{
  "n_layer": 8,
  "d_model": 384,
  "n_experts": 64,
  "experts_per_token": 4,
  "d_expert": 160,
  "d_shared_expert": 0,
  "activation": "gelu",
  "moe_layers": [0, 2, 4, 6],
  "router_score": "softmax",
  "normalize_top_k": false,
  "routed_scale": 4.0,
  "balance_loss": 0.014,
  "balance_bias": false,
  "router_z_loss": 0.0001,
  "init_std_router": 0.0135,
  "lr_router": 0.000682,
  "vocab_size": 26891,
  "norm": "rmsnorm",
  "norm_eps": 1e-07,
  "tie_embeddings": false,
  "optimizer": "adamw",
  "lr": 0.000839,
  "beta1": 0.95,
  "beta2": 0.99,
  "batch_tokens": [32768, 65536, 98304],
  "seq_len": 2048,
  "train_tokens": 650400000,
  "steps": 10239,
  "dataset": "wikipedia_en"
}
Below are experts of layer 2 (counted from 0) of a mixture-of-experts language model. Rows are named router (the router's row for the expert), up (a neuron's input weights, with its number), down (a neuron's output weights, with its number) and show model dimensions 256-383. Each number is 128 + 32 x the weight over its row's rms, rounded and kept within 0 to 255.
Before each expert's rows: a language model's description of what the expert responds to. This comes from a sample of Wikipedia text that the model never trained on.

# expert 56
What it handles: Separators in lists and tables, such as "and", pipes, semicolons, numbered-list periods, and line-start spaces before team names in goal summaries.
router [ 84 170 190  97 109 131 113 131  81 177 127  88 133 181 129 140 106 138 152 103 155 143 203 148 114  89 147  85 114 142  71 100 108 109 111 147 103 108 143 184  96 107 125 135 156  58 119 174 124 133 129 131 107 121 133  75 131 175  65 119 163 121  94 130 100 124 173 102 134 126  88  98 119  76 163 137 110 163 138 128 164 134 142 115 125 125 138 127 125 111 128  79 150 130  82 128 144 137 152 135 211  95 110  84  99 102 157 111 126 147 113 103 142 103 167 163  72 159  99 200 144 169  50 181 102 152  47 129]
up3 [118 134 128 151 128 133 164 155 173  87  98 108 174 162 151 109 112 207 161 150 136 129 171  92 100 133 118  61  93 146 169 120 122 112 141 197 154 172 106 161 140 115  94 116 185 142 142 153 128 136 130 121  87 129 110 150 149 164 141 119 129 164 135 178 112 142  90 167 101 107 141 114 148 125 108  97  79 125 142  89  91 160  83 126 102 232 110 128 134 105  29 157 178 148 146  98  93 148 158 150 106 150 122 178 119  76 117 177 122 146 163 109 165  88 118 153 103 130 144 106  90 160 135 134  91 164 151  89]
down3 [145 158  89 138  72  90 108 119 100 115 137 105 139  93 100 120  65  83 126 159 107 138  91 132 106 103 145  97 124 192  86 122 132 140 124 121  96 113 145 113 139 137 160  68 150 119 103 160  85 148  45 111 168 127 169  98 102 122  94 113  64 150 153 164 134 154 123  99 146 121 141 132 128 122 147 133 128 125  54 167 110 154 185 170  94 128 126 152 153 151 148 108 109 145 102 151 157 129 143 133 198 181 131  75 130 161 165 133 136 180 130 141 116 102 160 119 104 125 142 153 152 124 112 162  98 145 108 111]
up4 [147 163 127  86 130 108 126 178 159 124 128 171 108  87 167 120 109 162 160  66 172 118 128 114 138 163 144 117 111 173 124 155 152 155 102 144 145 161 150 111  63  96 178 105 108 138 140 144  87  89 190 138  89 110 140 182  98  72 134 113 167 123  36 141 138 121 167 126 180 155 150 151 105 141  66 186  92  97 147  90 146 100 149 103 124 156 177  94 143 137 118 149 130 168  87  99 131 110 172  67 133 108 113  61 168  91  70 126 143 119 143 127  88  94 138 160 120 124 133 160 140 103 110 138 165 142 167 169]
down4 [153 128 132 119  76 108 101  86 154 109 131 129 160 155  96 104  98 162 105 157  89 129 177  56 102  89 114  78  86 119 118 126 141 104 121 133  90 168 142 105 131 148 113 115 144  95 150 107 127 127 126 152 162 164  93 185 115 138 156  98 194 117  83 128 153 169 118 185 104 150 157  79  84 204 104 109 156 144 154 162 144 157 118  98 121  96 118 131 161 111 138 109 124 114 121 131 134 130 137 106 133 141  98 121 117 126 108  94 172 120 147 124 114 144 152  95  83  81 199 153  94  87 126 127 126 115  86  55]
up5 [149 147  90  99 109 127 122 148 132 137 156 103 174 136 136  87 117 142 139  64  81 124 157 102 109 116  90 170 151 154 139 135 152 134  83 152 123 144 188 154 134 111  87 127 109 126  99 104 146 197 108 142 155 122 181  47 128 147 100 140 136 108  41 106 132 149 184  89 134 126 122 140 157 115  92 143 116 121 123 137 132  75 135  87 108 106 132  81 198 106 113  88  67 101 116 152 131 153 147 105 124 116  86 165 187  65  80 141 105 118 101  92 169 146 146 151 127 135  46 141 149 117  90 215 146 159 103 128]
down5 [161  56  96  75  99 163  82 141 130 117 167  95 126 172 165 155  79 175 111 140  96  98 129 167 169 162 159 164 138 125 149 154 154 191 124 144 165 154 128 145 122 158 154  84  92 144 164 124 103  89  94 175 129 139 112 169 134 159 179 144 141 181 137 174 119 151 183 133  92 133  98 115  44 134  78 158 150 124 107 166  68 175 106 139 162 166 104 165  89 133 157 150 137 166 129 195 117 202 128 106 113 141 172 117 104 120  93 159 124 133  78 131  94 135 137 128 131 123 103 144 109 150  84 127 160  69  73 127]
up6 [147 129 122 151 100 193 159 148  82 119 166 160 164 195  93  69 100 120 121 141 105 134 165 124 119 162 102 114 119  96 170 162 132 101 146 132 144 158 118 137 104  87 136 113 159 137 160 132 135 166  90 164 122  82 143 126 141 161 173 145 144 175 116 121 152 145  80 136 155 110 149 175  88 126 103 163 135 134 144 114 145 126 172 105 128  69 139 129 112 161 128 128 192 180 128 172  93 153 104 116 146 164 218 120 112 143 173 107 122  89 152 120 101  99 163 123 162 107 106 150 100 163 122  90 151  82 153 193]
down6 [108 119  81  94 122 138 164 106  81 119  96 129  47 130 156 121 160 113 177 150 142 104 106 159 116 100 155  87 178 163 156 122 147  97 203  87 139 138 157  86 106 134 109 111 128 103 152  74 143 155 154 126 110 140 102 150  37 171 107 112  99 129 223 180 147 126 164 114 136 142 152  70 175 162 112  54 117 140 176 167 116 118 126 133  99 116  96 161 137 109  99 157 125 102 149 106  98 133 158 169 136 134  70 102 111 150 135 124 202 124 121 119 101 193 137 112 107 125 144 122 138  81 106 108 208 142 150 157]
up7 [165 136 140  99  75 142 156 124 109 121 152  94 142  98 135 134  83 111 119 143 112 117 140 148 132 108  83 187 145  62 137 145  75 128 124 137 100  88 130 110 127  95  74 106 128 143 102 142  95 124  89 136  70  92  99 106 156 133 148 132 157 182 114 122 143 140 139 115 123 120  95 160 136 167 109 126 126 120 132 142  86  85 155 141 169 141 173  89 157 148 156 104 186  31 116 108 153 103  88  80 137 126  64  86 102 156 145 140 165 161 164 113  94  73 151 171 204 185 132 119 113 124 105 128 125 164  45  34]
down7 [106 161 151 158 119  53 129 151 126  90 135 187 118  68 100  99 119 146 134 139 138 129 112 123  53 116 145 102 109 142 126  99 100 139  80 140  93 132  92 144 158 113  93 167 124 120 190 148 115 123 114 154 126 142 170 117 147  93 142 135 129  89 124 195 106  60 101 138 156  92  97 127 164 105 103 158 188 160 106 108 147  79 145 114  98 195 158 144 116 216 125 199 102  82 123 138 152 166 145 151  65 145 125 143 136 139 162 152  79 169  87 181  94  98 131 190 127  70 181 158  71  89 170  95  77 128 175 154]
up8 [144 150 123 131  80 139 131 152 109  87 103  85 102 132 101 125  87 113 142  91 180  81 120  97 124 167 116  95 152 189  86 159 154 184 121 129 130 132 172 167  60 115 108 169 135  93  85 145 211 141 106 109 127  83 109  88 141 121 162 129 144  94  79 150 150 156 152  91 176 108 141 224 182 128 109 135 165 163 143 132 133  96 127 135 158 123 172  94 200 118 144  54 128 127 106  89 110  98 105 103 130 159  91  72 150 135  87 104 128 105 114 179  99  99 161 230 112 165 127 102  90 162  80 123 163 156 137 178]
down8 [144  68  98 147 137 142 139 130 109  66 159 149 128 109 155 130 130 102 155 141 177 124 136 103 157 153 135  98  85  86 101 138 135 158 147  71  95 123 128 187 108 190 145 111 142 164 125  99 126 108 122  94 164 118 114 180 143 107 106 140 190 108  55  99  95 114 122 144  83 124 127 125 183 136  98  61 147 106 109 122 139 122 146  80 128  98 113 144 167 136 152 131  80 151 171 132 114 119 184  96 104 138 139 118 121 150  79 176  97  90 111 131  94 181 165 136 115  59 123  82 127 104 142 123 135  94 137 121]
up9 [173 122 108 101 126 164 189 149  75  77 112 154 122 176 137 134  70  99 110 107 121 117 132  98 132 112 122 121 108 135 134 127  94 137  87  89 129 167 184 131  70 169 135 119 163 127 162  65 146  76 107 114  60  89 146 107 127 116 130 137 151 174 122 119 114 123 108 149 133 120  97 165 117 141 121 123 104 127 114  89 125 137 139 108  99  93 166  58 133 152  95 163  79  87 122 130 151 118 163 117 157 135 113 194 152 152  87 173  97 150  89 135 153 194 136 136 175 128  99 119 121 136 126 114 185  80  84  79]
down9 [162 125 140  63 123 153  66  82  54 133 161 129 114 118 133 110 105 154 131 134 110 141 150 107 162 170 126  93  75 123 126  88 144 102 112 124 158 155 127 137 102 174 136 125 104 152 140  92  99 122 133 173 126 161  31 131  97 161 130 163 140 120 133 162 116 113  97 104  80  58 159 138 168 162 127 124 118 103 105 171 174  83 102  62 101 123 122 123 130 148 183 109 154 138 155 168 103 167 158  87 153 110 151 135 100 140 171 153  89 139 112 195 163 110 135 114  78  46 181 156 123 113 158 157 131 112 147 124]
up10 [115 171 104  76 144 112 111 118 120 151  60 114 144 151 139 102 190  98 117 155  67  86 161 109 133 104 182 174  80 202 134  96  78 113 115 121 144 128 117 118 148 132 194 131 142 123 159 156 156  91 114 114 128  76 130 105  90 118  83  97 173 136  67  87 121  81 123 118 133  97  61 144 160 117 150 137 136 128 117  87 147 131  83  82 116 162 121  96 124 135 134 126  85 102  86 138 158 130  83  91 113 109  67 146 202  82  90 186 128  24 113  78 108 130 129 190 121 114 103 153 128  57 162 124 139 177 100 144]
down10 [168 135  88 107 186 117 131  91  45 155 131  74 154 134 118 165 107 147 105  96 141 165 123  92 123 150 135 159 118 113 131 149 131 201 115 101 134 136 129 109  92 137 111 128  68 124 172  84 120 144 106 144 145 192 159 147 112 178 141 111 135 106  87 138 138 111 139 127 171 144 120 158 126 103 109  89  88 153 120 110 104 113 158  79 181  98 112 155 135 123 112 157  96 106 108 195 152 141  85 105 124 170 113 131  91 129 154  96 157 167 176 164 133 160  89  53 101 161 101 115 100 107 112  87 115 176 173 123]
up11 [159 153 145 124 188 142 106 122  85  57  74  69 172 126 112  68  80  95 147  82 130 131 187 154 105 114 173 110  99 141  99 153 111 156 194 165 158 129 100 127 209 187 152 132 117 108 157 150  99 146 154 114 122 153 167 100 120 153 154 110 153 133  68 122 144 127 140 157 141  91 125  96 105 176  92 105 105 117 144 124 126  79 183  97 157  57 129 112 154 128  81  97 112 128 154 140 152 170 123 124 125 120 193 192  82  88 170 132 113  85 126  94 135 172 136  95 162  94 123 111 112 112 159  92 109  94 131 128]
down11 [104 115 143  84  86 106 128 102 121 159 190 133  72 142  75 178 138 135 104  79 100 105 148 150 185 103 133 101 108 148 107 209 125 154 129 120 127 154  84 166 148 125 127  84  88 113  88 142 132 144  87  88 157  94 113 141 109 132 122 173 175 167 112  66 130 115 142 151 108 109 115  85 142 101 151 109 128 155 156  97 118 124 173 109 103 105 166 132 150  98 212  77 142  69  65 151 113 149  83 108 101 184  77 155 130 100 114 110 151 129 139 150 136 150 171  98 105 104 208 117  98 123 138 106 155 124 131 172]
up12 [108 135 121 156  98  95 132 108 124  64  88 138 158 125 147 139 128 114 119 120 136 153 191 126  90 169 101 116 191 142 187 111  87 127  97 167 159 134  77 164 166  82 151 151 177  94 108 135 145 110  97 129 112 138 180  91 171 151 162 123 138 114 147 125 172  94 110 127 114 140 172 201 160 101 175 162 105 155  92 142  81 111 150 138  40 130 136  93 104  77 115  92 162 172 115 142 160 121 112 141 123 109 164 154 144  98 140 205 117 123 160 103  67 110 102 133 117 147  66 113 180 108 156  99 122  68 159  74]
down12 [124 130 145  66  97 127 122 110  91  94 186 120  91 107  91 122 172 144  86  93 139 172 125 115 171 100 187 129 140  89 129 179  99 145 170 160 154 188 101 103 113 119 133 116 104 108 117 102 117 162  73 140 124 123  48 140 111 113  98 132 193 191  90 118 113 115 112 127 102  80 102  46 163 159 167 104 101 156 131 135 151 116 141 146 149 103 116 119 119 140  91  98  94 128 144 132 127 151 166 113 121  93  73  74 135 121 143 117  98 134 130  84  96 104 112 151 139 135 135 124 169 144 108 160 122 116 160  74]
up13 [106 134 131 117 113  82 155 118 153  74 138 106 152 133 129 189  87 145 150 123 146 122 123 138  96 114  86 127  97 177 153 147  74 152 173 149 124  80  87 109 185 107  92 118 128 103 109  83 172 123 127  30 165  82 133 112  98 175 138 105 136 171 107 133 150 147  88 124 101 136 144 216 129 172 135 131  67 179 114 140 129  92 141 131 102  60 143 132 184 156  94  79 161 107 117 131 140 153  75 101 156 107  90 175  75 128 110 147 107  89 152  92  91 126 108 172  92  95 100 151 101 170  91 132 136  23 141 180]
down13 [ 70 120 169 132 195 146 116  96  81 147 168  90  82  86 111 172 186  56  94 128 108 132 160  69 255 206  90 106 133 131 116 158 171 186 116  93 147 140 165 170 142  94  97 161 124 184 155 127 126  84 122 112 120 125 143 143 141 114 150 122 135  90 175 107 142 152 197 115  65 141 138 118 117 187 128 132 114  82 100 138 131 144 153 148 127  91 123 128 140 109 137  95 129 115  85 122 163  97 169 142 149 141  64  80 129 189 133  83 135 133 164 143 148 134 138 183  70 106 121  94 126  84 140 139 178 188 147 158]
up14 [136 125 146 141  88 148  75 152 133  75 116 193  73 117 100 168 157  81 155 132 102 174 103 127 191 160  63 174 134 142 129 142 151 113 109 140 129 117 125 175 162 124 137 153 198 116 190 146 122 181 116  73 113 143 147  60 115 150 187  76 153 114 147 108 145 115  73 146 150 119 120 152  91 148 146 184 155 133  59 190 177 144  99 184  94  56 155 120 144 165 149 105  90 131 139 119 105 111 154 117 110  83 118 116 130 117 161 148  88 125 127 133 128 157 194 125 179 121 126 128 135 153 177 168 167 145 162 104]
down14 [131 105 112 136 186 153 153 155  99 122 134 121  78  87 159 145 120 148 131 109 157 155 145 134 129 132 163 163 221  97 155  87 162 187 145 171 158 185 119 119 109 111 112  59  94 206 140 149 144 142  97 108  76 176 111 151  75 127 101 122 100 164 108  94 142  85 113 132  96 109  55 128  87 131 131 159 106  65  78 141  76 143 142 161 127 112 108 199 168 116 121 186  42 138 193 125 169  92 119 137 140 108 137 164 127 143 134  83 112  60 116  72 122 114 106 141 105 134 135 143 107 127 104 127 179 159 175 128]
up15 [149 142 166 102  77 133 111 128 135 134 123 141 249 115 180 143  91 148 141 170 136 105 146  60 115 120  75 158 143 113 146  79 147 148 159 111  98 120  97 157 195 108 138 100  92 143 126 119 114 150  69 152 152  61  80 176 140 145 117  56 133 133 143  93  95 121  73 194 140 168 102 118  88 151 136 136 113 110 136 152 157 154  91 130  99 126 121 169 127  67  78 137  96 146 118 133 127 145 159 140 106 120 107 130 114  63 137 119 114 120 116 125 124  82 162  96 145  88  98 125 118 121 137 164  88  78  92  92]
down15 [181 101  65  80 104 146  97 117 151 132 124 139 102 142 128 139 201 154  86 136  89 173 130  78 141 148  96 182 106 162 116 147 148 186  85 122 101 143 188 154 147 142 122  61 217 178 113 116 124 132  60 105 131 117 114 120 111 174  63 153 108 137 138 102 108  55 196 127 104 114 118 127 136  94  88 145 104 156 101 166 112 201 137 112 101  98 105 105 144 140 147 112 151 128 138 121  80 118 187 108 105 131 113 121 153 151 107 153 193 126 125 188 109 169 141 154 122  51  97 179  99 104 111 143 165  80 153 116]
up16 [131 177 113 156 156 142 124 140  55 132 160  81 158 130 150 149 138 104 142 170 108  57  92 111 144 134  55 163  98 100 117 144 135 160 112 109 129 124 219 106 141 153 134 114 127 123  99 146 182 120 154 137 155 160  97 149  92 129 150 112 141 117 159 175  82 185 108  94  91  96 153 107 111 185 118 127 190 103 129  80  97 108 183  97  92 154 148 124  50 115 118  86 148 135 115 126 163  90 120 130  68 170 116 173 118 113 121 109 158 103  78  98 120  75  20 129 151 185 134 116 117  78 124 151 192  86 147 125]
down16 [160 129 121 114 130  79 127 138 119 112  51  95 110 118  79  70 154 112 149 174 173 127 106 169 148 122 173 135  93 104  88 133 131  77 165 124 103 166 108 119 132 125 169 104 161 105 166 131 153 171  61 104 111 138  74 160  75 171 129 100 151  89 122 153  81 156 136 117 118 131 137  92 168 129  95 103 116  73 138 137 135 115 140 119 126  97 177  93 151 128 155 128  95 129 153 102  53  77 106  90 111 140 169 146 108 132  82 131 180  81 158 113 143 149 145 117 148 116 104 114 101 127 149 128 115 114 148 152]
up17 [104 106 143 158  84 129 121 111 111 180 173 123 161 152 215 130 132 105 135 147 111 133  66 208 115 143 133 145 110 139 150  77 127 113 121 175 152 102  66 148 139 167  96 138 138  88 104 149 150 140 125 157  88 180 124 112 127 145 128 130 130 118 117 164 122 113 164 104 143 126 176 121 105 101 110  81  85 157  79 137 144 154  97  75 138 195 134 148  65 114  85 138  94 121 147 165 163 124  96 143 131  97 145 189  61 108 168 161 136 121 138  65 117 119 147 152 131 172 132 163 102 163 179 179 128 122 154 148]
down17 [124 165 107  94 146 111 110  93 134  90 143 140 156 141  84 107 104  98  80  74 146 142 164  84 159 147 151  91  97 113 167  80 122 151 134 127 136 153 114 159 158 121  95 106 131 109 135 145 127 167 177 138 132 127 129 171 114 137  78  93 121  90 118 166 119 133 129 111 124 176 203 145 174 134 123 136 183 143 108 100 168 187 100  94 138 122 158 150 142  77 153 123 165 115 162 130 131 124 102  40 129 128 153 138  83 198  62 117 168 119 151 197 104 102 133 118 145  91 170  97 144 165 142 107 111 131 109 149]
up18 [144  97 130 142 119 129 135 100 103 113 156  62  98 224 143 126  65 123 126 173 163 131 110 116 148 109 136 123 142 157 105 121 108 136 148 186 108  96  81 131 104  61  83 130 152  28 135 199 179 192 101 120 159  77 108 118 111  74 127 136 145  64 152  97 138 110  87  88 130 150  59 109 165 156 173 143 124 155 162 156 160 132 173 134 168 146 100 113 169 117 149 169 102 148 145 116 226  97 100 135 140 111 107 152 182  97 148 140 176 135 129 142 114 206 178  83 168 135 126 116 133 118 116 147  93 146 119 116]
down18 [129 152 137 173 170 136 117  77  70 126 128 161 104 122 104 168 125 148 129 106  99 126  80 145 133 102 156 185 146 132 188  94 150 192  86 152 186 155 130 140 115 142 124 117 137 109 130  97 210 102 115 164 132 108 123 153 119 164 143 129  72 144 112 108 109 153 152 128 147 103 124 134  71 105  70 156 123 129 106 109  91 117  94 155 144 140 136 107 176 136 115 140  74 123 138 148 148 138 113 154 131  97 113 101  96 168 170 133  60 114  93 187 170 137 112 108 128 129 103 118  84 162 123  91 127 108 145 125]
up19 [ 80 122 110 146 179 126 101 123 161 139 100 114 109 166 117  75  98  94 105 123 130 139 121 184  80 112 130 109 111 141 176 128 107 109  77 162 102 161 146 136 134 123 138 145 150  90 176 125 148 174 140 119  93  89 106 177 195 115 134 123 131 122 153 132 137 144 113 130 135  98 102 139  58 144 117 139 136 118 138  81  59 130 125 104 127 120 199  61  36  60  78  95 220 175 143 103 117 147 152 109 113 139 191 111 135 158 124 125 123 144 145 137 117 110 130 107 134 183 135 126  98 143  93 115 189 115 136 133]
down19 [133 116  92 109  68 182 193 124 130 164 160 145 108  72 142  93 101 145 110 110 121  93 137 142 119 106 154 132  87 167 120 107  75  81 131 134 108 121 116  80 116  80 143 106 145 178 116 134  81 178 140 158 131 177 165 119 137 100 145 133 131 133 155 137 132 105  88 120 101  81 137 119 112 146 135  97  66 119  97 177 139 116 172 118  81 168 150 130 155 152 160 160  61 117 154  99 170 170 211 159 171 109 134 115 104 169 136  92 111 110  95 112 110 105 101 138 182 117 151 165 110 143 174  67 112 159 150  85]
up20 [116 105 156  75 176 147 126  80 156 123 124 110 128 119 127 186 153 101  97 139 138  92 112 135 189 130 172  79 157 170 167 100 112 168 140 148 126  97 118 158 145 130 153  86 142  93 152 157 130 112 139 172 133  88 134 109 170 166 119  92 166 126 136  98 144 174 122 120 100  90 130 150 192  99 188 132  87 137 131  94 129  74  78 121 128 117 122 132 111 143 101 143 117 109 119 113 184 114 157 114 187  90  83 128 138 122 107 140 111 154 150 122 133 173 179  77 163 166 134 185 145 128 133 158 124 125 129 153]
down20 [120 182 126 162 175 104  92 153 104 103 133 122 132 121 112 138 115  73 143  96 175 110 140 126 115 103 147 133 156 131 107 140 167  74  99 175 134 127 145 147 124 142 137 136  87  92 129 118 104  91 133 103 109 140 137  97  81 100 160  92 142  97 157 142 144 162 165 117 156 160 152 201 122 103 152 137 164 124 160  92 163 175 136 153 173 171 172 133  82 122  80 145 128  89  74 152 120 116  88 153 159  99 133 144 174  90 129 102 123 148 139 134 136 158 136 119  60 133  96 147 168 124  53 201  81 143 147 109]
up21 [144 121 142  88  98 122 137 119 110 137 161 148 139 207 182 108 150 131 117 152 146 109 113 100  40 111  62 179 143 120 111 111 152 156 125 149 173 127 102 111 143  99 137  99 129  78 142 181 114 148 124 109 185 145 148 114 118 109  83  89 136 174 135 117 107 154 115 128 132 131 156  66 129 148 115 189  85 188 100 148 106 108 148 121 165 188 156 123 119 130 118 196 125 145 150 101 175 141 110 123 112 141 115 117 114 116 151 139 170  93 133 207  69 108 156 121 193 139 103 170 126 127  80 140 111  60 144  85]
down21 [132 149 181 135 100  94  68 127 101 115  96 164  95 115 106 127 117 125 120 148 163 130  97 155  79 117 107 145 116 162 146 100  94 167 125 140 107  87 105 116 114 112 115 145 184 114 153 147 152 110 101 105 101 119 111 153 158  89 117 130  42 106 141 137  94 126  96 122 107 156 124 119 134 103 173 154 141 111 118 121 154 127  81 123 155 200 118 123  82 168 141 159 100 128 124  84 125  98 113  86  70 145  95 175 119 133 172 121  99  96  73 128 122 101 172 159 128 101 141 129  99 120 130 153 137 152 168 106]
up22 [131 102 138 159 133 150 137 117 149 104 133 137 120 162 115 149 161 168  82 167 117 171 131 153 166 113 188 128 106 134 157 138  65  74 114 132 139 118  87 147 137 123 142 127 151 102 117  89 160 136 135 205 181 136 110 116 162 135 160  68 127 153 104 153 167 104 115 135 158  79 133 120 168  94 151 114 179 115 160  89 125 150 126 133 107  78 174 162 122 148 127 103 154 171 162  81 147 110 163 176 183 103 147  76  72 129 181 149 112 155  84 140 131 156 167 175 163 149  83 188 151 151 133 145 137 168 163 162]
down22 [109 162 157 108 120 155 196  76 140 131 136 163  63 148 119 169 189 156 154 161 111 128 180 117 149 110 128 155 159 129 174 114 144 138 118 101 157  88 126 129 124 127  93 149  91 186 141  95 117  74 107 125 142 151 139 156 141 150 106 184  94 125 159  80 105 113 116 136 169  95 134 156 109 151  87 116 152 133 115 141 117  32 102 118  38  98  82 142 109  97  81 164 155 100 150  59 186 149 167 136 111 152 126 166  82 149 176 130 214  90  97 172 102 208  77 150 115  80 143 109 151 153 154 136 109 129 114 161]
up23 [162 115 151  85  84 180 153 145  83 210 155 167  94 168 133 135 143 147 153 172  96 118  96  80 187 155 180 150 177 100 121  67 122 149 151 132 115 165  99 140 107  69 117  93 144 125  56 153 178 139 115  93 139  80 154 187 130 113 141 189 145  55 125  90  90  92 127 185 128 164 161 189 133  98 116 136 129 148 116  88 114 129 111  72 110 149 116 121 119 120  88 115  84 176 123  91 118  59 138 156 121 119  99 150 149 109  91  99 144 161 146 129 105  64 128 110 141 108  81 167 143 103 164  57 105 125 106 161]
down23 [153  71 142 136  86  84 152 170 144 138 132 125 153 108 165 145 108 115 124 135 147 125  97 103 125 119 102 197 146 110  83 119  70 178 185 161 137  94 158 185 104 150  84 147  74 131 139  76 128 142 143 179 165 126 111 166 108 156 159 134 163 198  48  70  74 142 131 155  79 119  84 142 127 110 115 139 130 127 174 184  82 117 117 124 155 185  83 175 134 164 118 128 171 116 165 153 182 140 143 126 106 121 102 125 134 122 161 125 114 156 111 123 145 127 190 113 120 151  81 153 112 104 134 204 130  92 153  92]
up24 [148 103 145 130 112 101 170  82 109 121  79 138  79 180 121  94  47 133 157  80 128  48 150 135 144 155  97 170 144 212 152 125 118 139  93  93 107 128 148 181 133 112 124 144 124 134 184 140 191 116 135 126 119 114 117  93 132 115  94 142 140 168 143  80 149  98 135 116  73 148 140 192 158 109 144  96 170 143 118 102 183 123  81  79 143 139 143 101 149 108 152 181  80 139 113 171  69 129 163 124 118 152 133  57 165 104  60  75  73 149  94 149 110  70 174 173 112 107 117 127 164 124 152  99 150 149 111  78]
down24 [167  90 135 142 115  66 125 143  92 118 188 142  99 159 172 170 168 175 125 106  96 145 152 149 126 112 111  90 150  77 209  54  85 142 160 125 191 130 115 109 105 105 126  54  93 157 130  85 118 180 114 165 117 111 102 114 125 185 104 136 184 132 133 119 126 127 108  83 132  93 140 132 208 156 125 119  98 139 117 166  73 140 147  94 123 106 146 166 128 119 198  95 110 113 195 127 108  89 154 141 118 169 133 129 129 152 152 121  72 188 138 166 158 115 120 144 135 127 149  95  75 116 162 123 153 157 190 146]
up25 [ 84 126 142 126 137  83 106 178 156 198 144 109 181 207 158 141 119 158 164 170 114 222 135 124  73 144  94  99  68 162 114 101 165 129 135 111 117 146 121 133 126 183 106 151  98 136  92 106 136 157 212 115  81 179 116  86 125 209 126  86 141 135  95 161  79 183  94 171 172  94 194  91 127 125 121 170 165 124 118  94 176 139 105  86 110 180  99 149 108 112 125 156 113  89 137 134  86 161 133 164 161  97 142 130 139 119 182 123 119 147 112  54 152 124 142 118  87 116  84 119 192 122 142 126 135 132 148 121]
down25 [ 99 143 172 106 155 107 128 144 111 152 142 164 161 142 122 133 142 140 119  78 101 131 144 121 166 128 132 124 130 106 148 138 158 146 186  80 110 102 156 151 115 181 147 163 103 123 161  92 126 152 151 121 138 121 192 183 154 194 104  97  68 111 114 146 113 132 146 140 162 166 208 102 125  97  89  50 178 141 123 174 105 131  86 134 119 140  75 156 120 114 148 169 121 135 139 123 134 131 137 117 132 140 158  49 115 166 107 108 135 148 147 186 108 208  54 143 103 141 119 129 143  96 108  70 148 141 183 115]
up26 [ 88 169 110 113 189  86  73 124 121  64 143 199 141 134 222 160 113 115 144 117 102  82 145 125  81 121 147 124 141 140 113 114 151 139 102 133  52  98  95 142 118 148 152 139 121 103 132 221 124 177 115 161 191 143 129  73 130 154 151  96 132 130 161 120  88 157 154 143 126 107  71 144 148 137 109 120 147 122 162 205 131 158 165 171 126 142 171 122 149 106 135 117 173  83 126 117 135  73 110 147  76 101 115  89  95 140 112 133 101 135 143 162 146 129 123 128 122 172 130 122 120 148 107 219 161 121  73 184]
down26 [114 200 170 124 148 111 113  55 154 119 177 133 111 119 135 110 137 115 127 122  93 143 128 142 204 147 140 102 106 151 172  92 127 157 114 152 101 136 119 117 134 203 171 125 135 102 103 125 104 105  98 120 124 105 135 135 102 168 119 125 108 100  97  76 118 175 147 130 145 141 116 102 140 142 119 137 194  86 121 106  86 150  86 125 139 155 126 155 159 122 129 100 108 124 103  98 112 102 112 118 132 124 147  84 170 126 133 147  83 179 136 169 122 162 107 145  92 112  76 167 109 160 137 124 106  83 124 195]
up27 [172 145 125 117  69 113 140 159 143 131 113  92 105  85 169  64 123 140 186 127 127 171 109  75 174 155 117 142 201 105 122 117 108 153  69  69  55  97 124 147 156 105  92 156 182 103  83 114 146 106 140 113  75 137 119 222 146 109 145 123 162  58 147 154 177 132 136 114 147 106 167  87 107 106 162 136 155  88 153 107 145 168  91 158  50  82 120  28  98  98 110 121 127 125  21 101  63  66 172 145 145 112 126  87 156 104 135  78 159 138 134 104 132 137 140  91  83 111 151 135 131 107 136 136 123 114  79 191]
down27 [169  97  76 122 163 152 128  72 115  69 225 137 112  64 117  98 122 145 141 165 128 122 117  79 142 139 113  68 107 157 101 161  88 169  87  86 171 174 171 119 139 139 112  68 150 189 108 145 122 148 133 129 124 147  72 153 133 133  96 139 141 138 116 118 180 141 159 126  98 140 106 115 121 108  70 124  84 146 137 153 138 132 200 119 130 135  67 149 127 121 108 146 129  99 171 156 183 139 178  74  89 128 120 156  90 174 131 124  85 129 120  82 103 140 166 131 129  81 167 135  91  72 120 143 170  80 124 143]
up28 [139  69 127 119 136 130 108  83 122 135 113 121  81 180 171 120  40  71 130 118 163  95 119 118  85  95 116 114 130 158 173 137 152 130  78 147 112 129 142 174 102  89 140 104 115 119 112  88 150 132 114  79 136 130 136 113 138 166 161 153 130 115 132  84 151 134  95  97  57 128 115 131 106 117 139  71 149 147 144 134 115 122 174 106 173 172 147 107  58 129 132 122 162 174  97 188 131 116 138 144 172 122 113 157 157  75 134 134 138 132 135  52 150  94  95 115 145 176 110  91 144 173  67  97 111  86  96  94]
down28 [ 97 195 124 179 144 156 152 138 184 138 136 149 166  96 116 102 100 168 100 149 125 134 116 131 124 111 109 114 128 106 107  52  78 130 110  93 148 107 127 132 119  26  79 152 118 146 122 109  91 138 172 138  76 129 154 151 152 125  84 157  67 154 148 161  99 114  78 152 141  56 106 125  89 158 135 162 103 115 149 123 121  87 118 119  67 109 127 143 108 166 126  94 118 214 138 105 170 174 138 165 217 154 176 106 167 115 132 140 114 201 122 124  91 100 107  99 124 131  99  96 146 159 181 176 101 126 119 136]
up29 [151 131 138 126 106  93 150  94 175 127 143 150 174 119 137 127  90  91 146 147 175 137 141 144 130  97 139 114 103  74 119 121 145 164 187  74 132 119 118 133 125 152  95 128 164 119 153 163 119 124 115 103 103 117 179 101 149 110 213 148 128 219 138 103 157 112 103 153  95 106  67 122 113 130 158 124 133 126 133  66 146 125 111  98 139 142 173 166 142 133  92 167 121 136 145  61 134 110  96 109 121 111 155 168 146 102 157 139 105 155 119  56 116 128 164 115 175 175 120 120 105 135 120 113 137 194 127  14]
down29 [ 66 124 123 130 145 111 110 159 114 116 137 136 160  99 110  83 138 119  96 118  92 109 142 126 143 111 125 124 141 102  95 108 146 123 129 119 106 124 178 124 152 183 107 137 130 201 147  96  90 105  75 133  86 186 149 119 116 101 156 132 121 154 109 172 149  89  75 110 183 116  85 102 153  90 104 133 118 179 145 174 160 171 125 135 144  97 117 133 136  90  85 163  95 139 143 129 184 147  70 155 138  88 142 134 103 130 167 179  96 151 132 116  81 115  74 180 101  98 117 177 110 117 129  74  63  83 103 145]